Below are experts of layer 8 (counted from 0) of a mixture-of-experts language model. Rows are named router (the router's row for the expert), up (a neuron's input weights, with its number) and show model dimensions 0-127. Each number is 500 + 40 x the weight over its row's rms, rounded and kept within 0 to 999. Numbers have three digits each.
After each expert's rows: a language model's description of what the expert responds to. This comes from a sample of Wikipedia text that the model never trained on.

# expert 45
router:536540541535544468481473547503433476540520576462534503499579453481481401544517487515492505598512523487421518519495469528431527465463458465484435546417481483525527495445542485544475387472439521508508449468497606511463475474446468519449461551492515457498558514534533467479492508521473490484502560470504562525522489522510475499445476428540517474408482465434488514460524546513456470507487
up0:613513492471502468502501513511487524482491492444429546518570514488560517512402476543437492491518475531453507490566397405497517436517494474589519513469442487481522488491496469550543551459580463490515495583447539493516495475546452439481435579497488509545570495501531504509446531491523499485541478521530509474524442482423539438523515440451440515483521473464492570488513492477488513542539
up1:478465547587571465490529517470497513499466430463510446516514476450516478507494530533502479564510493522597465502554484489468512424531510516455559514442486550481489577543542479487506470468438466492496486462542559570492450450408455487514503471530523416427482547542534399517409504432515560499492584492477502513503509470468540501424533466485564493480513543519524516440525546493473487533505
up2:452525522554507451592473577486482543531524458537494579541532474460513473503465537451509476480511520427510500494492456549444513517393537457499517568470453514490621468444513447500530440539587497536484470416517496538426499485487446438416476544484501512526458472521540482456472534508501478508524495505482472493512537515581467515509502452571542531496537559496514502581503541557486530499495
up3:487454446453501485483534542441458517465479453608486517499464496442458514488490536385424468564497567591486535505528489512475445503500482486490543546441491479469496511523569553458512430483509488471476446506437564557515501392562472497533507466518465443493540485512451454498471477461480533490542501503477498518519465522504482560453509511534579458411463496535495503433490480557434551492490
It responds to: Mid-word consonant fragments. Word-start and word-internal pieces in names and rare words, such as gr-ant, co-ag-ulation, His-pan-iola, Zo-mb-ies.

# expert 5
router:526562498572433458525463465520482507490508513489481495463586516470472440528471559428475476588424483481527423544471515501554515494485463475503542508427481489417476463473489506520509500550488504575500537508451529465497461498480529507466502575481467480444528561461527517518432516546501494551513536486441554522509536472467579521512501445534454454584467466396569488462468496527470597495477
up0:579536476561462460480525475522537465372445510502519499546516453490504488440512506543452532515492448449475469456457504473519540508482460461546513466425430451445462480508507495493556527566506486515507530499492508504464479506479479441514436576508445567486499493515449529479467476503473518499495477439443478583451505499486544533573534461433431478469511452422464453490519549523538563574419
up1:564531442491542475451504509493518483491520550550543458471450461490474515524438470552477511525492488584518458434455493478483487441488399540488537426463525468533502479472512572588466408511559519505506511520424496507539484498475523515494444528458590523530506499535504489539507583598598503480499484468484476519474477539493614510509491430473544490498529474530499463441456484547511473458473
up2:558466447531485519518528513488585475540543509504504583509481492486488472471548448464444448513555511454486495519461537433489508528432550466521523513524559408554517527436589550516488477507434543434431483513504498554444477529483481570479512481588474519462478539526422510481471499481450484611489514479552491468449545496542596506460434487537547486528505527441524516535541525515492513516494
up3:539537511484556524533503525540488438453516484540512515519487461529520482462455513465446469505494462537460489536481490513488591478511451457414509510480502473478480542471538485468476461504537562548555493550547533501490433543482507554507389524475566523360521509453490507529515568510559523512441493524480585531451531482567467476467516490390476495552437540527526474456508497512459462459426
It responds to: Infobox and list fragments. Word pieces and dots in list or infobox entries, especially web addresses, taxonomy clades and foreign surnames, such as github.com, Spermatophytes, Žužek.

# expert 42
router:560509499533525462490470438475610464476488560474528482453553548559518531484534576476435495550435542489483427520525487563548489445464434548519508491477430535530504520439497499519485488480510484468488494404531577465551523463450475492501495517497449463489538515489496492474445515518474528487498537486479556490558456460457508510442504461563535415467399461508496499508466528576493509600459
up0:447485528547461514545518483522501424545511502574550513443468482458520557536521583524490475483485579511524448502526413485524488529539504459499548450513470504449517440496538520472459485513495490438530557476459511532497519404502501469490508512536489504390478510460563487468493539605500518621420536490503470410473506472483533467506514465565416474462480498499513450490511519487488576531512
up1:490499482535464506464473552502502593449452467472476535474545578470479459511462461518445480495523517565431450471581448481492522562451526484441416482514493525515417536435511453514521549436520531520523471500434478512530528513512511482467530526494547529450547523544498469533496456526438460498549510545553466547570494427424500418469505477530487538547479449462614481486525500520470539525461
up2:586570504480462448472487517531522547445516527496495539467535482525533447520528530512531446490456571538518512525501459445453641480527483544481461506419424421451505513524520554552503511535518471488462510507436518487505498518544444501480428488521519474555537465476558483439461542474545464527487491597487476466540551451457474486476512450526372492456533469526494474511523476478476455502526
up3:451439512542426504551491512501534459510469533476541514450486511445528532486475611461490537529520527450425491502585476495510502487500507487445465509494507448527472428491473527490455482457487512469578524448459531544442477475517484523489520469541416492510490534447540454458526501562542512648380500481498463486479494498476515484479475488534492484439432540518469439499453560501458536572476
It responds to: Nationality and names. Nationality adjectives and parts of personal or institutional names: American, British, French, United States, Walter, Washington.

# expert 17
router:472524492528527524504418503497561487495468578500517458467563607541541482542439494528521524535422534546465490472524500548520501508449436492519549480511471579484554537487486552547501491498434558515521441483514531475530470482461517460488496552486541426506587581434472483468447533527483474464571555541486542517571528486428518538461483457583508494539504501487478546455432524545505563529506
up0:518523525470486565465526461571532496477474554416569472513571557500508467502442473554534516453491495522502445491485469481516495571525447476478485512454548555435476557495568493481536566519444533464493528497461517482531503464528542438480495561520560471442516581508428470545413470460450456482476488471443500422512526492457556433505523486479455467526519494427473501584500493501574543557511
up1:478462526505488479426470434454491480499509528525517549490520470535559477469439446532482432482545506460462546460486437422501493524446446482569479504459426500516508479451434533521424474468511512492613464453435512472531508551473460445423510524419523571462501464596473551492491428534472497508502535491465509463533517514463463420495499489576487558558494500555483463498535474458511496490520
up2:504429526497502518539423493470537462478400560396467425514520542514546452531483538488541524507470514530439475528562509565509495516457412493512500469523503530532521533417522555484518506548524429515572512489468513445506568535504500507466458545508480542558480479389435455440511526556469467530459532496481480466542546528490443530526491454578519516484466497499446464456485534529516541531454
up3:517526525541516478592419478561496469477452530441496462503467533539533479544512565566555398500498516441467480440496477513520538513486482475502504523527534474478638549436514535484548542560516494522530547493432542468512515511443466510505453526469547466489499526467477472477527500571520573530507558537487447543467522551489516498460436505476433496514487445539531452506431551528426516451547
It responds to: Title and award words. Words inside titles of works, awards and organizations, such as Musical, Best Actor, In Search of, AllMusic, Cabinet.

# expert 56
router:496495459436507540512463460527511467539496514540565548389579552464584472513518541490535534503487524490428489472498457485538505442439394520536489485464492498541472543492473513549490528531500564525508464478546520507524418434467496506452517520491524498464542590492471500487541454551575525480526565490474519532548482493513495521488452386533457471510489453517585478465478508549427530565512
up2:494523576527553508586466516464518516495487461442572460440466492570577475545445547451490570508485476490516508509585455486510484520435440493548501472456511482515461542457537532460538437455450534495526535496490519562485504496551504426481435491545477422524511547542459482493505504499444462510521470538507474559513507511569509459442481485529562566529505609498480459415447504499542495552482
up3:555553504486523498512497569515486530451548551448467511474450582482517458553529523530578547489488496495493452543543520496519568477407500533512517467467507550528458468496501485544538449569461540535493530539521517500479457540464427524544479503528492512547478541557438558555544495436552443518524446512407449542549473518538517532528486419553438533507474471524542500504416464488516410495454
up4:522480542474522525546413476539564485493505495478537467494468541519578571488508526423505480468488458547394441453547453501553511504481428522548522516483466497515474503491462579463482546435527446470503448393476572465497480447440501499506515515587512506528486516475500454538459465512556567573504521511548501473455512404444470492475487499491550470454493469500545513573478500515436467474487
up5:518508490493503542502397461471591453513471507495577521436549493478549438487545483499517490523506489559435522474547473493477485500469498506498559526491525498529466579417466487488542549504446490438484553495527534504572503509464572544402524521491518529467501531412473556438449463553498543545453525557517561480462461430485490461510420440537503494439471542495517530559516463533439487518497
It responds to: Table header words. Words and pipes inside Wikipedia tables, especially column or row headers like Team, Party, Votes, Total, Name, President.

# expert 44
router:506465483553456512536476465475531529474460479540528499501517540604515462525448491473508553504472519446515418571547544542465559482450465506514467543502402465462462498464524519541522479448477571480502524507437532569485474454452508479483470533434488499533503532477521475458446561543517488537519541532443549500499574489507503554507457437564543455495535487516549496396475589522509505606506
up0:543490520534521472522471444487475538454483475517510489471492449446476531515524506478470442593476447470570535479458474476454556458474497561493487471455453441453486541531492434433433525487489576510485507500439533548501583506453564516514459464528508416431521567491527506530475547576572540541469480500424495540489469529516558506526453509523503395546481495458537509526489488497428494429460
up1:426488503499467528464515463448544495456517422533488522515543511539549485525531418453517380553480546487405441498472552481522500468436477435599488471526524508495456512488454540529514531542449584477534529526485483525480543550483499526415464566373509543515466551522483500478461524557555503541486507544523514508500519553491483483525507452521513488536512506542472527484563502543518452563482
up2:540488424505457539485495520464521515478466495495522490535519595531522480490505510538467543426482455526508502522463499541409487529516427450521488510482430449434479518477563552521531484494449538479565479511479517576553515450508538510479570540495524446479585516499505492500522486491478459470605577542475573484466477496534496550450426468492485434472547502506533559469436597444476530564506
up3:530499512540467528495465555453517525471498451481445449538587554495546438543488477564527486518469476500553422483492506569518564528446517569495514525492483589548456514585515471582530463516480481578486470528569532532477468444527531469475465503491532507521550539511495428517555556438503498518479530510484518546603496498461532558492535504486425538496423448437498523473480518553489558536480
It responds to: Prepositions and time connectives. Prepositions and sentence-initial time words like in, on, since, during, after, until, plus the Ne-ar of Near East.

# expert 37
router:554471489519448442459438446466491460478476513482522574470482515534532449442459454489540553565502572487446490436513501479457553429433385478547450568488494473467491533477495523545548485475476484530487517550522526478458460505497511499436478596449520490479534541433500506433466506566506546518574514500442514559522512487453513508508469437485494398442504497530464497495546555529486450491475
up2:543450438519466534508517500504515474533485439573560518504477542503502524441472483507536445506476466484508511436431384467525460490492411496535523461520510524533514514485575498482521461434508487499474506512453524515504499395576491481442534497500488499473493522439440532494487534442477520559552515509483476504517572566490520442389494517478453394489438472448507508536514554583543493528457
up3:442482460493508478493509513506466470415474562496510548509522555539509490457490484525442398507466509464562535473539475500568453524461460471542546532489520507512493523508565584573479429585457489557460553475522559513527439556546480480528464582472528508487534473462440490499524551555472530496533565457423503500549500514487519526449483486488553446503491576496481558511556482521465551570436
up4:552454518537486501604460526478523489551493481461501514533547609535554502538420481501555499540446534478571416504487507516395525470445475520506522526459396501553505491492477521481445490438444510476455532446508513478480465493563478496522569487438481507492455515422483496540517539547560482508565562546404466467493509567494528466519510499524474474489541488502444484541491502517482503491424
up5:487512470471544494411383561487549531404475525566526559459447469481532463478488482538496459485465469572532531478566464560522438465429444436454511481515508541563482497476469495462549500475515570552523467510543519534577520545503483521493538529485487482459504524436428583520519456551502498500525526513505485493539522492554546510526473497511489475428497520507526477495524442531548606461536
It responds to: Mid-word syllables and place names. Syllable pieces inside words and names, like ru in Structural, du in Educate, chi in Achievement, and name starts San, Du, Lu, La.

# expert 59
router:510519481534512517518447410539513456460462565535460480478559562519444488458506506442490494525409532462524471507494467583543519526433464469500506476437432583515522482490492485480478488540436490478565504459489596448566537444470521476482541565543460506462495571486537502505453532505525501475538597489466514471508491477536560502479499415534480487520430467428547524505455519549491569545489
up0:472450532530516491570501523453514506431420557541482450496465563507492475454481536526620485460479523500509517482503495492543507476487478440473495451453447524499535568433431473514538498518432480415581484520529487497500515449582537486429518541520577539488457493480519508531496493463513510445504561426544449525532512480424432481487532432550470497458524501425492444531466497557527530501459
up1:530470510507528499480479454532557421524478519521465519505402505502508463477523421533514536495485484489483480455500515560405463486498518529494478495497496450506567548424507558581521449539503520500532585530472538481541469500527539443463476537445487461460471511474565571505442485530523483482469549493491485482528440463512428491420403476532564464465408544504488578483507468501427437475537
up2:498503503513544466460449528405559531455477531483525524482472487524505535459454488496524450459495484482456459521489549435457465517499488484565540449462516441456549443542511504580497545507477507546454520566529465506528543410565490551431458468467530497413500494470433513552462507562460542500456535557518466562482438473543530505423501465519466535498468505593484392455528507473483535518501
up3:579499537504413550485490449483505463508543461513542479509601469494463498545490487462433515487434528480509480442526445577512539497510433513525417474506383560524488472477569522427450515446514477430501466566470613509514492475487549536479470514528503490495469475525547520443512534549482469541513515488519511469498490478515508506590449462412479492549482561578477486467515524493503477510513
It responds to: Name-ending word pieces. Final pieces of proper names, places and taxa, such as -ington, -ford, -ville, -son, Antares, Joaquin.

# expert 20
router:564499496532533439495408478522518455497445519498503477450521536552507457487500512464436550564408532498485459516504551494513508506414512493532479451462497542502530527484478467545490490448504488488540496538542496499510447413417475530481494543571484525495564489520534532496401507579491551505534505496461520537477473532499577516446465421557512482453492451473531539539429594604509534507513
up0:534454453554431524505453538549562488537476490461525524447450506454526536471464475452562509541516475450489417525526524490411557519457410499486482437484541533526539471496487498483471496423480518553478532431452519600422527534538519484502439590481518477523459470465499520519480506530470493479464570525475478511410451502477507530495455449511498492402468540491459535536577518489523477525535
up1:441560491488487498457451559531479509555520521591535489418560506502504519439530547486480482513479551489513464462483498510530492490565443445500528546458428541515479455505495513526481551515494553504489520467523512508519524467533494424516530620503423516433468554495431529537454475471512463494485525509553495478459508381452569505511526507439523437497447463483484500451515578530430568449509
up2:521547523552569495437549557499422417547483478533510540520500521536519479496487514529465502550496497488455558522508475410558507494549494537498463504535543596456551507543439440513503475475521539476450465560525452495477429441439486448532521589500513540442568483519515559472518490471496528476542550479473488538567424485511505514530544454496520550554496415474584560498512517510500511503559
up3:465505464499514476507491537514495506492419529425519544494501521429526470521431565519471408536481471466628452525532500494495455527553558535482428518521451521521499517524420537436432467461458517411522497452540447489488483509533509530550503545522540558517493541568491451482434496526478525527459444560459485499541454488542588533521531483540500486411502472526512455516497484522458544548537
It responds to: Pronouns and name fragments. Subject pronouns he, she, it, plus middle pieces of foreign personal and place names, such as Uru-gu-ay, Aki-hi-ko, Bre-nd-a.

# expert 27
router:504513537560453493468487467502558465481466556451530464448512506548504477524547562478508520531495526456507475515495460535486529503482406516531507454425421432561560525471508452593467512503516533502522505507485549539566498488484571450468427503535484459492500515443490463469472592538555516504545518431520548506499518481399478514439457463538439485448406464456487510464471521558473497571465
up0:455506528501539537441446462525584433449423515558556559464538599523510422527492506530514494493417522493476484528487530498441496519494456442579536448531464525470517540484519454545509535474526565491535524535493465510529598499525480441460483481542475540510491466507479556472493575477473550523510488554508482471441509440505546510528536466542472572509479443426478415438509537467523523462495
up1:433539554579493516538455527441509454517452501431570567487430513496501498511558552428518513504528517418568463509547408431451510472523443485526490525490462485479521473525536425447482530487483530511456511465523472448582558507518536473495392580504515466457491561471468520481499503556488468504517579461537537451480459409450470496500522484498516492466454501469531463486548533510502470511489
up2:537442584498452529485395422528480453544581567426511480491453492457585464448488489521497432537511504551432488429469480501501544561475472497500496494443476484531450506489447501511483449494381527528445478560474517542530490544442462523506458549528565554467472508521494581506496478518463584520493515459473499534482470479518533468489476480458448415501535450507505502496452507492519486466515
up3:575538470471585489518443480508442450471492453475515532549473471517506512509510504398475485530503523490586533530576516479509466447559457483466453518503483401479535546432474541525460490516476491519502424469493529477527473527530509478510417553520509460537562480515527535437457554483568479576487542461555523494464495475511476532466445480466564469484459517454467540507408450476428509571528
It responds to: Abbreviation internals. Periods and capital letters inside abbreviations, acronyms, Roman numerals and codes, as in a.k.a., co.uk, z.b.V., SK, II.